Below are experts of layer 6 (counted from 0) of a mixture-of-experts language model. Rows are named router (the router's row for the expert) and show model dimensions 0-127. Each number is 128 + 24 x the weight over its row's rms, rounded and kept within 0 to 255. Numbers have three digits each.
Before each expert's rows: "gets" lists some tokens that make up at least twice as much of what it gets as of all text. This comes from a sample of Wikipedia text that the model never trained on. Tokens count by the router's weight.

# expert 61
gets: " to", " for", " the", " on", " in", " a"
router:102140120119087156124139126143195136118108142083114135152118127129108156199113137128103119123094130131133133153111142112144135134098125097099181118140164116158122102087114130073141164160131164072173126144115131151118146103149123142103161152118135147128139177147150130166120159119163111144163114120062152135118149116140100183111149127100115123156163128134138123130131134157128141154162

# expert 49
gets: " |", ";", "|", " (", " |\n", ":"
router:127154121096069159115166096063105068131135170139143106145161144084147135128123117101176108119086129104165134153145133125174169134101157096115132075149174063115130128113144160149114122101099116119113128164183117151087143162118146116109149152121102129115126096154167123097091138109149135135086116118111163134140140092131143136152126158123153108155139102113113136139121117102163138105170

# expert 31
gets: " to", "–", ":", " into", " would", "00"
router:114097144121093169156122110088152110112144123100117140108124115111110092137135105145148103130131099110126134140150134150078107084097115135158101097109113124150128108155149097105143162190107116075120150133092129123089126132138109156123131145095105092126113152139152148152135130128073127139155135120114122156092105103136113156118170124142131125100120128100131117155076172135099098117148

# expert 27
gets: " |", " the", "|", "The", " first", " The"
router:172114129140072096125150127141132110149138179141114162121172106160092158143122127119107086122142114118145148155144113118162084139135161103058108138116139134128134131129144132116138131137080165162117116138162107140119150179090082125072153165124132111153111143128132134141077101142098116141132125152114134099092134137139126113142155110139126108145160130097135160148120106110132134107164

# expert 46
gets: " ", "-", ":", "–", "\n", "\n\n"
router:147114142133151157163145141147170126137132165138149153097139114089092136120134127128139117106133120121134132156185089106119125113149138147106138109095117094117154129131163112090190138110148110111144151116145104132166108114161109138152162115095126097098123101109091140133143154144098120176089109085092149131137043103120135132164150139159114129095148141094124102108146141133114144133103

# expert 13
gets: " and", ".", ",", " to", " The", " but"
router:103140147073071121137129083080138125106092122116085086113104131121119092123153140131155132156116160128143121121075132147142151086139147114088121097114204116134130120164144102131161100149124119108112143124107077151119129142159130172099160128115119159119151152156103076129137152088106127155130134118113129123139124169149157145130122112129161111137107137101118129121100131108161140146156

# expert 32
gets: " ", " (", "–", "19", "20", "18"
router:143151123068125084164131119133149109109131185111114128144124147088115116096142131129141108138121122133132113097116134143096127108107145120174157114110086068111098130119175118111101115111125131101093052152129096125133138124152100152139131140109116146121119141121116125104148175152119169139181145112111129139085158085135118140136147134126106103100116107142130131154153145110132116132147

# expert 0
gets: " of", " by", " at", " from", "\n\n", " St"
router:104132092159144128111148121154161112067134125119075161100135117129105124135089092113126097092112131124103152154142098164087099140108177108087102094103131091114080137135141119143134146132127123141070138183132128157108123128110147156138161145127158119224150093148088103128119152111090139151133144112129100099127110178108131121102151126129153124118135173130113142106115155106128119113132

# expert 57
gets: ",", ".", " in", ".\n\n", " and", ".\n"
router:135136100128133095127153135090143090098120116126085110130148126133129092112113102088123162158134094137098136122141141134170136146119158127115145096105150056156128100123137135118110094186141154089083121127109094109144142118141126146109149147170099105124157155116126071112123184126111138125140138149114113129163131150141159092135131129135151150136147173121091173144123125119143123129190

# expert 1
gets: "|", "-", "==", ".\n\n", " |", "==="
router:126084163132102122140114102111125118120084136118112115128139086144114126119099124147126149104113101060102162144129162153138142152085162103140130128142131154124153126119158150107122138133144181142169155147093151142142090194126138156105123146125145122120155129142114132125141140129099063142169127113154189136128155153159145123174146144114115092156128131117138119118100097126161101146143

# expert 44
gets: "1", "2", "3", "th", "4", "5"
router:122142112103101115098132095143103119146149145144098093144160122117119094168111120121155136138105143079160132119105094137126171120129126102131116129107149101117221131102125121131164107150091120094135114109134094154096135137137080133140152116158144146125149124129145108136085117110141106164101128139109157112100102150127177107131136110173141122133137107122134083117140110165137125127124

# expert 56
gets: "\n", " |\n", "-", "20", ")\n", "\n\n"
router:128110131104117137161117101168130121107117133155112163112175098118089149091137113104131160116148135122151127122198076161102122156131147143162109128118117145121152136126135144140162139165084105167119133156125120097122087153148136148128142151103125095131122139111139122124134136140090082146115110089125184157120150087136115111142150157134118113147154100112121109135108096122105088136159

# expert 15
gets: " the", " |", "'s", " The", " his", ";"
router:133096083105104145127132113122108108120106151124150132117140118116120166142127103168161156130151150080164141124133146120168149115125126127140136138127137120128107166136138148116105118108097145124133083139134117124096140169128165119112110131141160133166138101135131142125098086108119100152124129096105147134136131100145133129111155133115140102156135155127158133085141149135146115133154

# expert 63
gets: ",", " and", " was", " is", " were", " that"
router:119143109103100115150125117090142128106121127166112063095149131123153106124136147144132081152133149155174137146131171138101107130118185144124185107102159098107138154118128139165121147150137160112144142128110079153150107144107120146137122101166131126124141146088143102146135187110182088103120120133113134119157121192171197116125143143137148149098117127131121109132144115116156113134173

# expert 37
gets: " (", " |\n", ")", "\n", "\"", " |"
router:130175133132094107161140090097157107144114133113153095176157171117153125116146135137176075121088154123114139146128137152100103159112141110132142116111103115110140127146150138140119143154108097076131124161175112125104102133142104136129133164093132139145143130142144116093112206123112121105137081068146150171118170131143137130180140125114125144135124116143089138152145142115138103130156

# expert 20
gets: " the", " of", " a", " to", " in", "'s"
router:117096148082100127142113082129145152108079140156144130120138132137119129136124094100190141163114168112119136108088085124112134114111129089097118124106095149121142133134130100153137104126089157119169106122133158132125123128125127163137125116121148103144131117138133097133135135104143118157158114098169192152135136151161131112091144094137114145086136133129141071123106122122181113123117

# expert 17
gets: " \"", " (", "\"", " The", ").", "\"\n"
router:171150151115125117123158084133116130077132146109160144112161146112110108114132099123181121131112101119125179161123108160161154095130121138111147151139133150103130075115147124130129119146143106114105134126085114127120138148164143138139155142151155138171172076122137114132131124087098164134151139137148157168149136140145109089126107136134100089144115116137193122190139109140156105132143

# expert 48
gets: "1", "2", "0", "3", "4", "6"
router:144134138109115101129145117118145122109152130143109110146137117131105124105112099162142124103119132123133101143107160145157114099171136100114152082093131115146163127116112200143111120116124165134103136119115132154170077156139167116109168115168108156127125144151137091152146103143160092138097127136106164126147113098116127109121161101157123130133167088147168104119124109131127128143164

# expert 62
gets: ":", "-", "\n", ",", "\n\n", ")\n"
router:124115160119114101137106127131154102118126132135134129113112132144128103122125064117142116104135105157120155150191094111120117135140141131124124119116128122151155079113141117112188122124158113125130129139170129144093104150106132123155158147144152073130177127108150131102087122139128092181110078102129144120134172047110142127163165105152129105091180178087142117112154142125110109160116

# expert 4
gets: " is", " be", " was", " not", " are", " were"
router:136100123132107149149144068103170149107141108168109120100160118098127136137117123102146092108150169101138137152058145141116158092149161098136131111075135091122126157130119096179142136106122158116167120110150101171136110112139136170139145162149129147129149098122119124145138139139116137148100111090113130139115093147142148132136144105163125158101126129102107072172129150112151099165116

# expert 8
gets: " of", ".", " for", " de", " L", ".\n\n"
router:129099152161138169131118083142129125079124131129103157086134127106088126122144103124134067154118144129073146115171101138127135153122120134142120135114063138106190125125139122118126104043166162140111087120128112128176096131174138163144152147125145141116139128138097103094107119114152105134153137101175119141142137112153146125146142131166100110156118106140114095060159166099145171155137

# expert 18
gets: " of", " for", "ing", "ation", "s", "es"
router:145135144140126085123118113140138138122118127130152129106124123116109119139124141089078133103074148151082134124122099147102148140114135156102150094077109180093159126150130127118117167101135146148106126151131113148132108131166106149099152119119124124122166135152109090130100179127121114129164098146119138169134125108145155106172132150158091094156126134119133113111171125121126121088116

# expert 39
gets: " in", " for", " to", " as", " with", " on"
router:116109168138103127116134145147156130132133096119138093140129111127145129136104098095104143109125108131147137115137161105129138135076165095096142103128099162163100110106139137088126116147118149108145115137122131116145111152145153104111131138118105099131138163124120115160141151132087114099130123141116151134141127090148152128139127125131116082166165155116139107123170132119133102124144

# expert 14
gets: " ", " (", ":", " ft", " m", "2"
router:153128142123149122128129087131156151130107131134074163114125065100126167134072085127141137061129084119128138131148132126064129100098143116186129110102089086143135141136149136100116128145120118120098103109143116140148126127159098138113127155087156105159111122114090146140145111154145082181142166132125149148154123095128116128122165094153141118142100132141195110151141171118119132165129

# expert 7
gets: " ", "19", "20", " (", "–", "18"
router:159205121089124155129099097115145140104111145146135137147094127125092146099185120123162145128135152088092133128131169120120121135131148076150143123132125127080098110106170144076122183108157095137121074123142137124119125128122118130162164136147107178144134123110122124169131095089153178123158161145150132100120156118139145166113121127130108080106158136138174090184146094151128101155149

# expert 21
gets: " |", ";", "|", " |\n", ":", " —;"
router:123129123108135169123184097087111082109111187159085113108139123080092133155115130116157084109141085096130161184149152139174162135122122083091126048122157086102112130113133166130124132128073119129083129126172102153111136157126128120118143140141107068150131138144149122141099111163124091157074114090120137150141133114146132135147127139150170107112147134121124137150097134062128133161157

# expert 16
gets: " the", "-", " The", "The", "|", "\n"
router:137079090104078124131107143119125048138165134150164149114164095109134169123144129147120126160116131096143165115152139133155114074142134143121109104102161130129153128144134139109113133149117144102172131147102118136111119160118141128111132124122120137138144101130131142119102146139118086154106086124099118116095130092146129134185126127138147113120122153119164118134148125135126084103120

# expert 54
gets: ")", "\"", " School", " station", " name", " team"
router:140162098122083130122154123167175117134144107081101114144136076144131095116141120088190082121158096111127156138150163145102149110124155155123140105122092143132134130150144153135133119147122086156100118172140109109105095150108145168119153165111131157166105144155112121136091139119133124120104129089165108114154095120116181131147148118114126100117115155097130105177133148128126094113158

# expert 55
gets: " a", " the", ":", " an", " |", " his"
router:120113148089136122146113098116121122136080130172127141120114094104090100163159112116169159121146157131128140144184125088111123157094140127156134108116122112153120147103130152090166127098127126142178103116148133113110118180117133131113151146114126097140115114095123123119085105125156113162166122121112180119113115099146132110171172081131121154133179105078162125123104161091193122165118

# expert 53
gets: " ", "19", "20", " (", "18", "–"
router:134143138127130099133094133115134117103124134117106107150123142154105143138170100097131146156158159137128138108170145131103135120127136107140153116091149116138120170112140116077118165147149103113138097141131121117132150100147093133147170173145112167138161142113096106108115117125129158129119124148091147117083141117147123145159170137152095095111162129146153133170153126133112088175166

# expert 52
gets: ",", " of", " and", " in", " for", " to"
router:112144153138119115109132135123155147112134117148131121118122146089129108104092100102150133124096152116109132135150148142112118175110180175090159077130128150118135112109119145103114120133126152072096137124098138122113122134103153124149142113113121103162153146119091114152161166128112089097164113112132102116162132139154150112157149160121128078175139140129113101131115171094113126132132

# expert 60
gets: " ", " |", "20", "0", "19", "10"
router:136131100099113151137148126167135102116142147106099107125116131066091125147127113119216117118120126110146127141138134154112124119118134083109143049142109091134117144125141120134126114134097142129169107112165125113093105143128115157139137125099106109122109171105125102171108115141146109119116143112094149134099084077154166161148157097148123099128150122088153122156160113121142133170174

# expert 2
gets: "20", "19", " was", " also", ".\n\n", " |\n"
router:124162135144085118152128119155183110129075149088141146134154098119102070069155127120124100120137145111126129153130103116095130141112148129105159135095158095131131175124132116106115108124125108150111102135103105118136115151133132143143161125143137119098138142086142149110122108151121149100126120167160154118096099103134169139157149149136102139128160128100134110114122119095130089107125

# expert 34
gets: ",", " and", " a", " an", " the", " or"
router:109148139067118116124130115086130136112122130151124118091100097110090120134110129138151109156122177161151135134161139129129107182110137153154178131112162101122130131080099124130130097160119109114132136102149099126118132151103129117132144102125135123100168127110151128135135110106144140139180131130139139136113121125133162118142143144148142121143168098110134107135117148154117089166109

# expert 50
gets: " a", " \"", " it", " he", " The", " He"
router:129111101106132118110130098114134126146101128102114108124134108098102106119173136102131117094103216151141157162132138141108148108104130119146132092125122114112133133177150128146108130096120140154162116095112100177152139147120127174067128126150118117111172123088103115131130145147083135114116111114142146149140111177192153124140151110144121154131118157127186134142160129111142100122138

# expert 58
gets: ",", " the", " to", ":", " by", " from"
router:120150131107093154201136085078162084077108141097118127145100101137160114151113132138120094140170122115104134140130096132152119158110116125135165115104130128157116104113122073085142160127141100105098165121099099132111152116109116122095152143124126121141128143151148137128096126095143113142106062132108105116126155097114129111118153136110106058142134152155138113126093122152109101129132

# expert 45
gets: " the", " a", " The", " September", " his", " November"
router:123141134156108116135131121117132089171124130106145138095139104101137135160122112132133115126107106135161114148128137114148104161129158130128185131137121127146133101121161105095152125130107177125136117148141113116091140166138105171112151124115141122152147135129160120140137114134094102175153136126104156118075095104109115183118132111136129122149162130094176141148156148153131149149168

# expert 22
gets: "19", "20", "18", "00", "17", "15"
router:134136113062108178118144088113136111132137125152142113138144140169161099134114103120121127093166178114141119127148137160099123106101157112138134111102125145147134114116146104177112141163102149112187120113123088133098133162106131134157144129131124106108166160128130092135104121097172114121090115136093116140096095122187145132139176110175166176151142105120172091129145088153171063093139

# expert 42
gets: " |", ";", " with", " by", " |\n", " as"
router:098120141132151178096159115122137149143069157169141130108113099097112123102121104140167125131106106103140135154137115123145160143125145109140143059127132123125110172085119127070096118125107131143116148150141088138119139129152168137147144145136152087130133138163108095122114139134138122118113090131109148132176135120135150106159142126114135077177165155102151135139091149141170113204137

# expert 41
gets: " was", ".\n\n", " as", " is", " \"", " were"
router:130143131125144134128160114111160127071159127137108089111131140114156139101143101124128128117135160153141152141127127166162129124137137125131131102072150117093142133135138121157117140148100137113149121142134081164155109106157130123109142141177095142136135127095102117153132169155123167122097130086132135136153132186135172138157137107153119110152142150108163117196185136116155123109143

# expert 12
gets: " in", "|", " on", " for", " at", " In"
router:115112146128125109110153124110147118128123115127113125117089140149161105101097086085140159146103103134119139128087142130121128152122191083160131074139123109138112130142128138113092104183143169130129094142122147143116111128103126133093133147118098089120132211131103080159151162148145114127147120113092148140137087103134157150134139145141159126140197171121113104154166157067132125136112

# expert 24
gets: "0", "1", "2", "3", "4", "5"
router:135104114086136133114132136161152123120112129115113118128158134088121143143113150147113155118047149106126133119112158162143149149143139119087095126136134124152145147107166082132170080119073124111133077152117116124147112151148107145134152102130135115093138116134136123153139132141115130160123137085057137108125135123139161140139103080169068144111136112147099103122137125137144133096162